config = dict(
    n_layer=9,
    d_model=320,
    n_experts=96,
    experts_per_token=6,
    d_expert=112,
    d_shared_expert=0,
    activation='squared_relu',
    moe_layers=[2, 3, 4, 5, 6, 7, 8],
    router_score='softmax',
    normalize_top_k=False,
    routed_scale=1.0,
    balance_loss=0.00771,
    balance_bias=False,
    init_std_router=0.0292,
    lr_router=0.000356,
    vocab_size=16384,
    norm='rmsnorm',
    norm_eps=1e-07,
    tie_embeddings='early',
    optimizer='soap_variant',
    lr=0.00828,
    grad_clip=0.5,
    batch_tokens=65536,
    seq_len=2048,
    train_tokens=471700000,
    steps=7198,
    dataset='wikipedia_en',
)
Below are experts of layer 3 (counted from 0) of a mixture-of-experts language model. Rows are named router (the router's row for the expert), down (a neuron's output weights, with its number) and show model dimensions 160-319. Each number is 500 + 40 x the weight over its row's rms, rounded and kept within 0 to 999. Numbers have three digits each.
After each expert's rows: "comes before" lists some tokens at least twice as common just after its tokens as in all text. This comes from a sample of Wikipedia text that the model never trained on. Tokens count by the router's weight.

# expert 6
router:520464453488470558528432462499490486539501486526512547498520507434580512475562539466507486495450430552466402476564448536497552480505591515475478429456468474430508530496480490484502501445498558497452468543512594441569529483510518524518493508566474439544494534467518447548581517512449536464487531504533501520480507501496522412553505425454472465513500567489531488501507496515473536451511552486513581516428525480561500493474461416552555494509560469480523536583481567532579585551476533
down0:551532437479510494423562504517509453512543463448551436548449449458438545462476460472537527458484460468517507518504511464495540461471503511433457594514477506466492511475450539405498473504523486571512489437515520523438510515581531485466541505539459396493513475503506445515450589521461547536547470596469498454464514500454552560477577516556480460506545505511495504505468500505480491523547534492503582550480486436522504432510515469476551539518572500487492538590477505510444467445563430
down1:495475577547493514523406479538481590480467503503521515484500519485482522590528406558474501534475515525474545535464480543517487520505424517429546515534530468491476477519488458505567434510470482506493503548502444486463474545485527488432545483489530570495471489537435460472553540418473464487475550523592506445524521487488466481522511501387458592490534543475479540474456500518490468463500530512473425572531485556460604472510448453487480473495439496485454509593453464505544501513485532
down2:432590469519506491470517501499472516521500550428410493510501504489543507514534508492455432450493490405503577554502489523556529521503533582507518517486494567508470488485501525546529443519537423505485527588574478554524445596461494523546513451472428477545544503540558511540501472506507566469501485541452528557445498499472491538489496536473491543490543491512535503567454432484529481495518453515517514509444499500480447414543454456447544572464490459503555495383469541494522535444488502
down3:504525519498515537508415477532428568529416504530485514472498522497446562523539502542426394485484394447561507478611476468536482457423479544477501485472478545479520540422546507516514473518511533501490482557518520433542417484496537571521487505480561489507480570521575485488492463431475511511535599553473511471545441461549509474501526444521502510497499533512476541511509479531496605492511399490508448458478532551442497578418485519525493497555512486493523483524534452457561486462478486
down4:441485542517516491410537470431446492493414529523508511623440473525597521502490416465497550542532516510470489529555443410415535506512481459510437490499546507495497479492535492525547504494541458494408548556526550506524534506494537520485521497518496452525492497518537546533494503552468475564538482606491451534538516580486532476510521557474479499491462473488463543469479469510544565498507565515546523511437482508403555508533475428477457482539443576530503452595570518483463480519523512
down5:540483509463472486514410458623546469455498485559522470497512543484461471494475497504461495564516451473505510476469493532462531412562534490510590512448500513531531539557411514555479448466489573518513491515469552434552465510520528485444469468501459428533584431489537468471422487486521558545530512433522523521516450551481568567554506493534457500544478456536441506480505483528500496553514412512531525550496466452583432534440440560521467539475522507519453497532521488411507516469497572
down6:503538520465554476529501535466438536493495509473514527435531454513412511503557483558546600520443461484475478443481466487565472515594501474496541507483555474423531538485493508467559442563460520524484484501467488486454607434496532496505490474418505593511485505506463486557561520501459459507452454529499466501524480502462488509478517552471489500546524481535504500494559495458449509460426497488503479482486504461446483476465520507487568508491553488547489514459534537531549361391451391
down7:444498502477539528510461473499499482514511548475539556455506491477476516503495473548558532509494498507493475460420451548569512456479522550511405542425529463477577533428540573491518517532506494488455503566492500536510516459517494528454422484429444453541502497473496484456555586475538534415500508442565488531563486537454518518563509518558470450469449522545511400565446468550488469473514516407497505508511561482550443521551501523535470473432471520564554498468449486458529489514563483
down8:517516463456505500504530502537524493446516494465493506491450467526510461503509496528501426501473554486478433561544498524526522421482494471422575485470476535498483542466507553470575436541506514407568500507548456491462539518495455476506488465541580420487486557506504506490462460468499468540497453538487490470485521431516569503510507464533529508503463447421541559515519454406578532428474533548413481416514480515491515437551439526518591516538435499482459486564383485524545539451522565
down9:534399477556513516540481458512455458504559517542439466483499442542524573543479479459461496552487600522456460503499402495550536548438549461564446512505467511556522530537485503479514456540544470441499565503470521423532507457431520503475478441506433509517556466498514528464468551449554482472488492517509491521467520546507489521536531492535485500465471507436548523453511498551483510536487474463532456473494456494469447529488509434568560534530538538536457491509419508432578455559512567
down10:518497485462549484498511424529419499538589474456566505518541503499542529549543434497534499544515435504459509566608534542482492558481564528502499488469439553472483509517511514541553461467465519482464494483521444489425436450526495478521518557557489507464473480535528476491532451472553516486412522481426535481540483509474492463436488488529508482439496506518521491467539480476493521500501401556523533468436498497531490547469453507590546567557531502531546567542484520502440534488487579
down11:557463443515430445483497633490456506474525502558500621542431492504543533481505433573491550529541429465531543481501507479576528549437494525554506530513493482462516507471522445521493544483483502523545535527526489525517472505497483461571483502494449442533495541507476509546560524466521464480434487458481484527487535540494510429507545517519508511430464538577472561525494421550545573555525476485542491573439507548513520437484522443579540496541501457505550524550470510478426502530527517
down12:540476443436516491515533485483498447524486443466526546500504532497479481477516429496510490530515428529528536566501507504485518543487559505525539531454562510543478528479405527467428487522451463476482501545568478526434540551479510506473557560475495519439490515503502512526499457521464494567570499426526504561552496444483488512481445422519527536541523478446515423547529496532516568456501576547454431473520558502487528567408501471522438527519462448494416498523505506507494548538492547
comes before: " by", " to", " in", " the", " a", " with"

# expert 11
router:472521435487467483497541475452484539512496523443482540472457454475447481489473517534529475462562534559515446541503454432510533489473566499567516585536517461471507490552493476466429498442478413538450462526500487538562522483402502556516495547388484448470489518524469488529496455502442494505495498503523484468520483491531482483539523537549481547457498466532556537447537576504483561468489547444496481518410464548432486504528535448512513512481418537448554420437460534469555472511508534
down0:529557520506461556532437528448479491418470480479487465478422451400526485503485569473468479479457482551467417554544475494547601559528534510588470456549492487558457538534483621505504483477442488526559555523500477467574502546513476504468486503477532506492495456540476533550496471511524491435529554454461450470481514542542414469534494464492520427467504493548519503458492462509482491493495465431506555532525508506494480528485447502545520561431495538449565534484508524495531477451502509
down1:483488499485429514480537482524511580438551538529586548391494534462483529472515460492450498556555469494535506557532549577543450489468493514463505482479465464504472528520520583499524532485526514500472472515514518477440471455560511550543514561465406528504477563517520419502531495502462420563521568546478497477496501479471429485539537459502497555456517506491497456505551459477505479507496525505521464559487487404533498540472526463531534614460480589559429434464487507540488489503447470
down2:489521437436484436513524570499514455504451470556540482497455458469571508453539481499464509498495476441463537613553509471524450463518487415502562514534460550546520495494498492575529518469548514453464479496457527460500514527567485476504411582529471452506414449534512521457508471470574500506492488438465565541562538542472610453494464507538500439435463487496481538492448533508544543516473472448499434471463580525489514486506595542521530541488515526485486513548586501439537471564547547
down3:525502540497519495474471480483514505480514423458487519493518489425450522476478493425495453490463521538482451477539523481542515469558486504507504451546528473543499427463499526502394490516457520464415437437427554501576462486491487437478496453523506507508544556534395491563505459484523529458524529475490473527443543477504504523579522548441434474483530418507404435498510463523470523511487485520486546559491487535473491518577490433485557433507479464517436484565547509496474438472513536
down4:465532514489458476515499509511493488541501470553445464468531434507446483510532421500509527532528506498460492502381533492530507446494505496506472587517487446428442535494459549554423503466518538463518589452515531529497552499465581551536405520537511489451557520571447445489483472472518522470560462545457510549450463493501512561524530558536491543494492510502507462488435514446473502480480462552579401452462539576422488491470522535468515515447482492503536592554469447556551526543513507
down5:413484514508511511503501518485547510519502532514493346516595549447575512484547463503532477533530503495448581414468494481497430469520497440482475503498516467430550518516500521399519496520514509491472520531514497445479531427487476518476485532456531491468520523536483474447526547474480463522549397464481393463392489509458511571555495482479470536471470481531529479449504551539540488456489501501491526488519524544542504459489533522511494474501462491541499478480494525468493518518517504
down6:502512501485466481510536620506489475422496531505500555513553489492514498575362502549479485473537501516478467497477552521491458486435552511544459482467542417442534526476536586464450534464537594508550446529484487516503542423529449456543589530485500517482404496555479502459471471572469489499488485477492513479527485459378507590502509473566443454519523501503489539479426540504491491491468461552441486449483466520420523498499487447460483492491526538478508415463495489548443471558552476
down7:520486481506530508448541505465551547450460496528447479410508470502463507507450483539487536480539477429543453441427526484461573453481527537479495581482469528555505474479566485471578520539542504473511398439560469531502490432497525443489517474473577546511440568535476477448559533460517515503508474556448481553475494498467486483463482491505398491506456412481465493508530463517510503504397532465475466522511459523473608534533526467441527472538467516458418524500521461512390416536533496
down8:485503504550530469545578518553569523476517438439457528448519494618502550457477528436483492484521473506413514456466486535518468553485484505559455502483523540520455457532435453504490481473537519578508465494568440543516470492529497563575522567466564508439449499489467515477546441497476498545498521518446534515508537504527507461478470455491447436490429509461588530560475556461476495544488572516470425502447528557550453559479509475483552500442478480514503509483484474501525480470503441
down9:550513477461464489496456512544521454525580471478489527476522536505488483519446465559483517503440381422519460503464515521451466465598520520522386514475526526625453525459526489484460462475472556557494442501434515388515497481492455508407565584433547472503385444507525506513494461486495510485514504485486480495536504470555496518478490541517465593501481472487558477528511502454505583494441503512514441534507494552512510429530460491419549475420522473520546525456540476460457496487534574
down10:509517496504508434500466472537477474540545510475475473469529515504523527415526555451445530522424521543547516473458469490450517545586412524529574496438539520547516462556527494491477540442472440496518568420516475494536535521468511475526536517503550531507520452449532591509550508564466493515484453498460513489458479548524417486499487508448555516501495495496512515519487499435464518467584472482473427515506535572472478572491416507557452454497613429513511541550514528466532562510500512
down11:519522561510530487536536475464563564494493459553508550529513474488481541453453538488505495555481524535511547454435524486479556522462512456556564429542452583482509516455555491506532469543563497531488396513528487443546523482473545575438451566461581468485480454403483527493450521520536566437548458459500503477537438489493491504484527503538593516467502497513529504474506543553462531480479509541495443442492488539499541516483487512523613495563484432475521510432485489553507513587554551
down12:399521546516413453523432479574513487558514451486557543495469494471483480491438396509494403532458531483550556523466468515532536477504516488588493491513487486537496521493534476425447545493547526537506483529460446553472503486386534463466483493594452457523487440515451518449507483470476488448523493519455478502408514471492446485571498546494494539476542396487470515507460479523559459490497455511545496530537531473501452501452512481529543493503527605554553559483493462548533507476536465
comes before: " the", " a", " his", " he", " this", " its"

# expert 69
router:501533451479464558498472512506565485490577453544508467446516404480446519512547550528479562461540493523562444551484526531484494456505585413483503552500543496463504533502474517583458493470500524528448396458467486544512504461488537497522547513432499485460541539494496481543463482541524491504525470466500477520520512450467568535467510470453443555485475511444586514466510561508522457549458388443472495483443463566470479507543448422475554492479476510486447464422533443510483422538522426
down0:534546503518504469567543636537429464464502519585488486545512485441470498452524466487429470468511500449421517470536499438510492462472519544485553531493550521437549490513464445506513480480507431417426507463511570515440545510496486535494447483485434552507488500518532530455495455510507480514515488521471444456521488580474521480551502563481559483502444454535419499487524479457534469396474439487556515541525520536442512507491494541471531465501463474499475465495558532457398485484498520
down1:546456507503480518599489583431443494511447412558467478473502410439483447489468564551474480507437523499561561483440481481480534463487564548496534534451496490543479444458482509474504485531511491521393466482516447520533552465519455536462413480519478520472468517467446526529518405463483544413513506417456425548445513456531543516438538492504510506459488540474493419538509453524506554432441467542531519467570579471483516465498602474493523511497504499453558538461488481557493561510526534
down2:524508514491448525514540494577512496523489596441397599485490437561468444544458500543491542577439516502528464535425527460508510450506540437528512523482555505519491562497508528501547469518505523531582480524507520538521508496524526442538532552475500562593538567558528511409497516487440501477481449565575471413375518518532490551456521517514548497466430502497508548453459503488536538390499520454545544476512428543520500521522475485557498501498426471506500585599574471548521514490509484
down3:544514514490493476514483470536554529543516476473537471463497527480493518504434506501509548552539433549468464515454453506464502550594509494480543475481515471481503543472460466494460495508398512598493448447558441427514516608501499555508474501438516507511524473514486482530432594520500419480519456479484441471512489471541486544512516499559502547503458478572536480472488499519566528412510516503488582492544550510429493493492535497598511519456505470467424494526546566520481473547504519
down4:512549505511495545461510518541476469460545531502572495482497431550450493508589488470438557469520494461529485490457521559535519560479461460501499475495425532425433537481511487474494465580549446475532502485480508501502498497483522472568513489593479559444551450463468493495505434524466429500450487523560519505573500491627455479516593566455505522433568534515513551536487457432438523511421473531509530526505469514520455480531462480487421466539452473489533564463451486485522539525523445
down5:555416472505485525473512518511497441481491469481423495508428497506482491565480498533496474459504516587611419463441469510560503483518438527496474513464483559472475523505560498536450521565521550488422483474491496579519500411491492460471458482574515533532465494456542490473458509519511479457432511462484547446543482544505507506476486568560506508528483560450516501440475511539502456505544548537476491542484544556480491488498444513525493507505546455504468572491492446460506548453527517
down6:481480456527495478502491480497545567473495457514549494458455503489444521507523507504526495511575550522606451556593506511503487431465551534516491528485451521482520524436513564468545460515534554517475444528469517511518524493506511470525490472480564459484427494530468490469485527564450518456521595471544477537510508504490514506454487530561414504469496572493476513463532529509483524465503548583492577529508494445490554474437463400473566507415437508470502505553481542537445454430517477
down7:506458514458484499456530560555543498443549485526498508484491494550483489575571524531541492500508488531434517483499494543521523519518558554516466495472381489510521454414484563518423419419526408493484481451528562473457494506517452506440439499496508488485522427531463531536462477446580458508488493540494510552536468499469566511515524465515445541524487504492577546510487509439502587470452514552457501499488472484478441520510458566469477543522411451469529515528506486485517534496500567
down8:446460451484515493502458515465472425473513483484557506450614535473430537499540432487523526489537496475477424576574472462512444494490526528496458517522548442522409444540508554487522520573453523479460471530528476462468470524472460560492475417454482550429443526507470489506472477507483443572575428454476455532549587490469468553487488521522451460531451533470515521534527499501518525512532500532513506506502539449521464507471477602518547549504464456560444421466459475524481515573470517
down9:498504575486446487509509489540485478443479511501632529433508463474492506532453497432553510487475490545538503518473445454469578545514551508514497508500467507429483510511417539549472524531478530561489480534513487518489539489496586495509488492443400501523420473529510526532428445528484472451524515481496429461556523435536551508481482458508518509432524462508492490506475483478540483580501486445472510484498515437480556502521444499552488462525467565508590528559539511504506512502476567
down10:483567512483500477510503549496486466585471484443463515457539500474483493495506571455446462451471505568519494445512446531525438496476495570544480411464545482528508494391511438488394453452502529451517523520619455475525495546584478471492468508469587442452567480485535544487492492510484479425525487545511509423413470517494477531477485470452536506492512546488517475469478460503485488535448539514548514468516539549522501417465529541504469520584486412499425476516470459489497538527549549
down11:539505630550450525483582504516495457547560524467550534482523551497436514494499525439481493499508524441501559495489461521517491509533462505494467481478477427539579542475506580502488466495480503525449472484519473478552498531505478554535504603528495583485540565510436429522468556513449502501504428397491499571449468548529515525461560506357523562457509423478483517456448483498493555505494433523436472509468530384478490468492504591543493522465496451566449510443459510417522449471470473
down12:523497459531490548471482484503499446499498432528497479499522497588521585466470543474501504487617532522467514449464469499487461536547436457461513441506584462526537457573476533492531501426545562523547460492539388567498405466429460515518467475458396440567526475451510527499593525539520467512494512521519536503447533545516520535517434456504423483447481462459543433483489517482475521532530545527558476462535507411496480487566537486535563469531502518489490495526466482500551516479479540
comes before: " the", " a", " his", " their", " its", " this"

# expert 37
router:545559510559528537474509472473555444467482525487493443551458426471531523527499522497408459581519563532438411530539501481473489530459474515472465561471551498530500535487475499471442516411496559440525505505579497497535452457449532522539508477524446485452548481449521469463470498474528496430522484539453495453461507479515502510470542474438500505447484508489521475526521523481484451469465484490475550559405553559506577517492495458560478478502438434450563417523465495515492550448516472
down0:475472543544413520592475492499511467486531583414462587521470423526572477490559485515512490543491469467439488481491526545515514444526530506537454544494503470507486476541469514539420452533434432450487469519532445542466474460425506536482574507510516541539586461544454503477516444543516522492507545530480553550600532444512569478512525530502459479505466519523568467544480529575486532499498453512532490471471475546554491480452485576449493504551530470464554596541502471528482509507482524
down1:511480541469516498516489474542521527464450493527486508515503537544505564496518470504572520480464549516517479474474421556487528479448505470448484467480535503552512487442552510455479467532547531572584503525475488521562468537447480466492502511509497471493487490531452470513434545496472587440483521473496518522518547494543525435512532470413506510439503448543479557497552497535458479480511435455491473463464528546483439445513504459504484452479543584481517467541500466524475502511461470
down2:493479511473456488582533472529518556440502488517516447384530552517502541503462550520490482428503473521572521509463483428493462475535467536498481589476534514546463520489510486550509512498486530550447531477472523511535463557490501471502489513472446475472522473500517527497500453479488514478580494514537470505555424458514542553552502489508484491475457497496433515499545482569525493424510483421532495491515394462477487567536583524525491538458477504506586403542456458471491500455456498
down3:509484426523548521561521512468508424492548428496542501467525442550503448511556471480409507520559503463546510514460479509466476503478488501519568414483535522535550501512463459434455479519407493434528492509477522522518534467436452472508509518498462502440447478431509575469446508541516570484538576607465477474519454502554469544516442549516501484463578448507552487514494500556504508492456502464505513541512445624514443507472465494516543474502542548472488445507537490476477465461514523
down4:452493496502504487489515506521545580477527499517434475430519589504477487473469467452538585515553501507436465570466502496544514544475479525512470513573528528484508531554500540507448496535472524450573539524436491513524545524557590530540500467516536561566533515457429515444520528456475510519508522494482448504563519537501444492496478544535553454491448497527498434471489491393520449471516554479518531558433430498494524560486551451468523501487510567527456490496474533461548555460537458
down5:450469511425492561536542446481517518484435550531567521484513413586467495453449519429531498466558580438480435502518410478515423559459567560553474490552455443515490466484433521489518501541493515481540549500485512478517407467436507564472522440482522507516434536492509503387525517503542490482556532480473463496504536496568531513475536508399507544508511515518509470493509461451516449568532537432478549464507592534469539518601474539478503457475487581527487489504498476471466495466442434
down6:448497498537562571516533470478385519467476501493550556502473489583489460459469539510461455487473425569505459484513519480535447517525497458520443495469444472478519541468546444464540448461515485565394509473534525563472463510489465447529466559517518426455491413563527473548473503457496496471500477473491413470478455516452506478534517534542515461519471520552477465483489509477551530459431497548522516538428521517534480492486521531506519449539524519501423564519451488421567472489392478
down7:455509482523508540529513503498476506573527466436461573512517463532440530455483486512475504527497525504507446525471542536504490549512494522518499412473496465511538470488537503445545478483526451477536556488480530509535518477490469543464495463525481514479503537501476505521566473559513475518410552528470464491530570483530492511505453497457481547432516551517528533629498512508467585562463544543499549531513537394473522463514499458474531413549514531503582376553496543477587499568492473
down8:521524506528492512561467506501500569494473484504472464504531563509451508521512525469481399452465505496448476468527502472492441491547508555521554524427422485483537485447444498474505514574497504448558479471521520508477459485540549501516496460500456528470529576419440421551483539498502487503530449477470589482529541521522455513505464477569464513437534551521483494547461398402505442523487450501486539530526493550502408558445434562580473478507447526484473452471574536504556583477508492
down9:532449466457440558482527496485513419522454550510553528485542531477510499542458470501547458571552543502454508509489529439508478457484505470480524521479519421510480452443540449512497467483552495510551433495487512467490489512517483407499455463486521467516492505551510444523474471488528498504506518477428572508514492514452479489514552538490474413479489442455476449481499496553576532531480453479472511509469415454538609399569533530477436498475523455435479478496463411499537495486603457
down10:602462491539477527489510494529524517515494543543573523453532516487486512541547496550532505456509545511544517559547559464479433497526421487520534431475562468491432502498455486481517556488518526443529527504590536552569516547542521482467518482494502497464508465483445560511495564528455486488533511502487539599533543396506485463484421468495578535492535482490472481489499576412544509532470486498521507559507505519486472545530542551504488393560525503506472499508482510472464626516509520
down11:467445497428511498487557562515460525514553500460519515534476465522515494529475522506522493505601420493480475464495441553490504478460533504549503533466512437541490606558576494572428575477403521468450552553516505477514492433512474542509585494606522464548487527452466508434468510427434501514521509529492449532556502484462478512486515444538523511453487495504444515469437479504424466469446488540537489535526437579418562443444443495474486532499468479486534536492526530458470566529526536
down12:512520546508505447416573518508449497484514569419531542499476457533477500467411478559492567608420501573493506495467530444531566481532518512586521517453500482464488474512513454529476458502543491408478594556522463417517539527478547518527531445481467529495418500460540521536526507439489535531506500479528490459478462467521499526514480423476555569582486454514566519459471524540552512494450529424497576517434485501528498489483478488540527530579394539496503484447462494533456524561531467
comes before: " the", " his", " University", " Technology", " New", "′"

# expert 18
router:540527613495573495502475537446509455498563440481559500526499457479518458428451555520559472550544537478531546489540532553486432512512555525451498554547495519494479536579498453538499519429474513466507478506551591464501586467449468490429424517486519485471531580483517497429462558533476464507495497556460448480467570442553556544485426453440438494540476474560528537520486569576502505495441463526436483572588504572504537494482432526478436536481509513491424462491436451560490460519475527
down0:543530508503548560490503470472498549497503541474526546479450542515430506430454453439544488470490539526427570512476521517520481540531509468507493486423490528460522585586530496492489493432438447482460506414490550535447469466525500539574471503527561470433517502433404537519589530478481454436547601508500499568418459516475517497529529477540536538514457455496536497505470481494513462483523550549385474532557509469450563418486512510484461571417465473495541571493494510479487510525455486
down1:461494533564520427468461491578525495506515493432513580472491496509536487471486534504550520443545539510549436482517619489454528488491496470466469516495528543569521463547561503449532526477607492503527476478562544478455536534485512437481530511495477430522526445453478552489518504448522496562494526561514456461490502503491524491506455522485479488528439476507521481481477479565557484461498497489555426512525539508516512436437508442482531496530551509475475511556576521521442508535474516
down2:470493553514469469522500580469438437479527511475487467499532484528477485505431523570542441546532487527435482493504474487486494488436495489514497491582529446472466487556458499411610539500585593452465509452444475571464534420477522530569527495427490468505466560512537527524436523504493467529475420381493504460469474410459505489495503549496440526533469471495538510520507573490471475510506503405444516482491470506432495479434540514507544522515493526496474425406488518500503582487508473
down3:523553466525544500522441417467491543524448499515492529460509432504484543412528529534533460517476444457556580551526459472495561473446484546513507528440470511485495418448473585563451469569530504583505540570517473501492486500530551488483482423510442489506540504543500485464486527436543562535590510477530509435540470493557456465506563427448429502456497503481492421491559506451484554468496521504507536426537407537446520490517558467465573546506466451499430483486455499520496518456493520
down4:476436469489439486479431515524510444502515468412474468485477497550531470512505458422545434512474580525502436461483512433480478480569457485444469502523539493530542471482527544545411450545558479459477523455492572559477484468466563557507464476481430554485503492482442401508471457440504501494493511511458532499480536493521535511524490489460515501483534446466541547498508482508500521460556492603517406525506452491484558543505474523476604455454560521445531545463490547508452521515495440
down5:513517505507486486474530518475500480398531517551449515534433472583458550471472512487529595478419483463526501500500550547506520536498425486461472516492512517558514494506497527491528510471540523421536468445456445484498436473508489476497480457453554514444509533490478473452462551502553574502517526616503459456428560505507509484474529525466521562543493533487426525528486484442430433489617559513503501501535455522531503426532555529505491416508502495458493530444545499558515466553437531
down6:531527514534505497471542483493469506437459501559506494474464449538506487440477566466472479537491562474529466474483473440530582498564438530595405548512521489466494520458474486494570567527473521547502496565492515533510527520545498523413489515446426486456497588506570486536469541496484417432464485501522557492485555622492504485506524571483533500544504495405534466484511444517482535533444426511509468510505442531455473507489532584429447425466474464496568441576501470500447499521525546
down7:597479526536524524440552429490540487550536501537464490507513519476510532498528514486450554517481457499517517523469449474524412536431515555449488410525508474485491635476497476471548441519552493480534554530482465483515578499525499502515494573524530444528514503469514585528529492507473526466580457528525487497517498492453473539470462534509531506503536422572552510537494541443500576486443469516446506552586411564463498466480499459518533497468521478529443449527479422492539529541472485
down8:506524469560519478542519427474403503481512485432523530497509517493481446416451516542514543505570499542494464485512485525516514510428510541512495552546403457553478459511465495459475475414572515465486521476503476446506452407506568470576460552475492559529475459471522374456477538497448489550513504488518476493521520509573515447491453451521444518522438573440468491531478453463413571460493491493515439518434499465535536496469527499504527467425518490513605489500472527474547538525549514
down9:509527575447446469528492500426479498454443572452453589543540460521503489493539447490496494506490442560538518456497479501516479480506589489513473469475442474443509486455525502470435491493450460504448457503442564468522496496505441602496451509439444559519509570569431485541492463427449543485495507493511551476489486485476517461505481523595504538513545486439517529506500449514539459484570519512481493477493562528491496540546641431434480506574460485492522514497522561495533452488538513
down10:492516532433438595543511534588524558518534535484452522533523484477434480513514523491546527509469419543464490518560470547516478493455537452518508461432438432527509520499521453522531516473490428466494492504472469525514517559492489532423534508492508429578513520494534405450529519548533499575581527500507533522515460574505409546507493469514499433530563453442458496567503511464500479510469473505545520528486521522533492490487445508407484518589449488441493524496461569566491479427510407
down11:512519501510528521528549508515506496463536459517490517522574427471493467543499529426525587519547471450551466476485463528539458411448461524525508515462521483461530569545439422506519460512555439513601469565551491530503465465457503499552481559507573552513514539477444494473487587424466435590531543541483527540471538498512447506495505489492548513449511513583530481526447556473507442534509493583518473496481407457502476473525488494511557533523514475448486517449457445581500457525499533
down12:495469494548472502472506486569507533520480545515495466533563479509487563525485464465453489524507496474436451546530466514529522513497465521476502487565470478557456487491458457563439535457529544479552494479548490498497518561438455516594565463536515511494531574455459436470557524571477464499425536459446513532514488524538534562502455495528467473511553439479524483464481473490499476493543496555447448549466501470487461447443467516524446557564530461540512510508495542508527435503516531
comes before: ",", ".", " States", " and", " University", " City"

# expert 1
router:466460453501495545543503485515580565522413441537503465512495451471489481495521527468553496463439535551585436559518444535482514520481443457550478431500529505492569481421491523469496448474501501590488487447474520423469484522503524471521473519523502449509553542486413495552536538429523517501506477522462492463520461480448491449472526527420540555516555495411476490463508451438511548474471471524546544574472497471456528495586570473501495478453505455558432503524455493527511562496508494
down0:507555588514528502497560415465519469469523546471533490441561499458474494488501467515480566450467516473474453504468581574506481467428449504533484501532528577472449526528461484562485484530478561441414470499506486513473487522531490511492490566500550570508543519584500496413531506441547560521507503503472517577492563441510513439525528477483437479482476464516429579457501524455524423545449497491515495551524451560409580477534525550542555481592436430544533473484493518491509547490465579
down1:489506463566480443477478495474438544507541549470525465533531511398491482493529475541499515493498505524515513471445494513520504524467431511514597514440543527441497565497493527602446567539465520475554463580467444486463467497504466448518497527541534500490475564451495478512488512516424552541472467503593514517523550566456477505481483477531436528499500377490541530527594504516491506408482523477465536468475494451465508530478477503489539496489518491427516514474499514505459420478489463
down2:518550523506483402435431444507521471427491481480556545530553516504471527537479553446501596541546514490487499496586461477506543442468419497608526509435487428506520507523527491575485572573510420407494505497540590443494476519525536543546577495526560459469506453457486535484513440449462495482492489516507493516527488521530570476474469544496538496536510487484509505497477496468517461433522526522481517490475550486471521463483435512532458475485519488439479498525490503433481454486506506
down3:551461535498500572551498510500566501525430509532527543427482511522508493505409531493495478489452601464456522504533526525503490553524530522465493446444577533473566519553483495463519448469462544563524441467505412466509406525520515482478476477511408400507527456506530482476541504450494549476485512466476564514470467444545478473560492524517458574520537447438455513441460492475445529492523528460464551515519513493473504480494532443526485513517496481466448437442547549476539527483490571
down4:501487438494505552493508434423445523575443455457436513516443495487431462473563486566437464544460507538378518485467550459560466551541465477541483554528517415464516505476426483536532548542537567529434430475456521484517478487487497533548493458455542553515551500564562414467467542467447433591526450556469466467514557507474475514537478512561513566471480579531504479493510441472517516510510510572494531512446478459482513487511466500517519488484472501445440494508480516514512562501466559
down5:534489475508473573561511532528524451401539472482519492477538499477474489514506499482532436512471502440484478420464552525499496488523454492514523524544561479514484538478472504536504518457423551550551452598490476505537485364496477500486498447494522575494559483520407524481374556536504399517560540518455425526474406463467502542551446515524496558513542494505533448496482472518492491498535493465510446577500534551502549521468499563514479423576526529538482463441439552517444553499475543
down6:523611427491472531539532541461552575471514489480492498520461530484461513536489448458428445471511523470467493386495475520562534547539546470474504480520489504467543516417459498543451461529532485437516474494495503475533492539498521558426526513512518590450519494501495503488548522574486540456491520544467498422455531513551525492450508460553511488517590578526488513456512517513419596565514507500476555463491499538530525577525495480514501515545523486561519473483431511447486448483488472
down7:414463470517521446526525458474548483459425450532501510536492483547476447490494461477514588521499512527477457538543537426569453470521521464464603526476463453500515575591517508507541498538438475452426491521522487502492408563475529482529626504585475441541435524521521438450496566509496504499465455501476462497506522505539480518454576540475519530577474430549540508448473447444466474489551513439489454474479520532476524552477520525449508552478469521500531552601457531485530463522487529
down8:451511524447429464478492509454533508481492488476488466419492541475514505404496486538512527468518557459498509488505480514493468461501440536491520469465486418561454471598522522464458436518501496535513493498465454541504501498507532535537456523488541503532501548487504461459584470507493539467461535472450537538590426499443556476489481472457485538504487403638489489460482475516488452502463529478544448517405493544487487530543516517475504506498558469551515527495504452530460447557467484
down9:509507497517425473536482515525516551490411545571501415470493448441491496547499566539507536480549513560526444495506539566549493523520523512485490478528503489497515533479512447547559464460529455524480542537545518546444486481447529474469555496528516518565535486499498523481545470470456466523515504489564480528542492568459473498482448478460528477427522428462493523497552527503514553512456466447542505552505449492411474486526499513464506495464542523565451517515508513492398404581470478
down10:444479535546500477519576433480563456489478490504539523517502541517650562526562483475500452525555520487516480540421504600492527533421380481465541551409526443562485529480534525511464476500464467531506488476503493468515471428475466478494544460489454465466545483564519507571548492441477519539452508482449521482584475485515458507520473429495522550449436508438483480504464503460517405463466542512484467500526476507479488566522542503534578547462473477529470509472505493558530456568497488
down11:470501455428617504533514536583552515423484552503446509533571476545472512491507477474498424470471569516536504533486490528454449505493459483458542556444481529422475564460477478479551454510476500518483506577538524463489492500464510475525458497504491533477516550522458505535542496482420493533574522494512458427464491423447511457568546522452461451543497393569508473505485496513496432470541431461437537523443504503446549453517532466504527487515533454444466487514477469549519529498533557
down12:538504510496468463510525455573522506521431491511471521508613491546580529492498482482473504531477528494556560454541481522479500478458495517461536517473501530494551544505503484546536472495428489495492558530488515474573494430533524554497541537524435465497546537481558528541535487595500499488539430574493421430491488506496492479432470476492465571571500516524488486544424461490514450545465448452476527491551483497451490556524529487481473497449465535461508407538521467468430516496495464
comes before: " |", "–", ")", ":", "),", ";"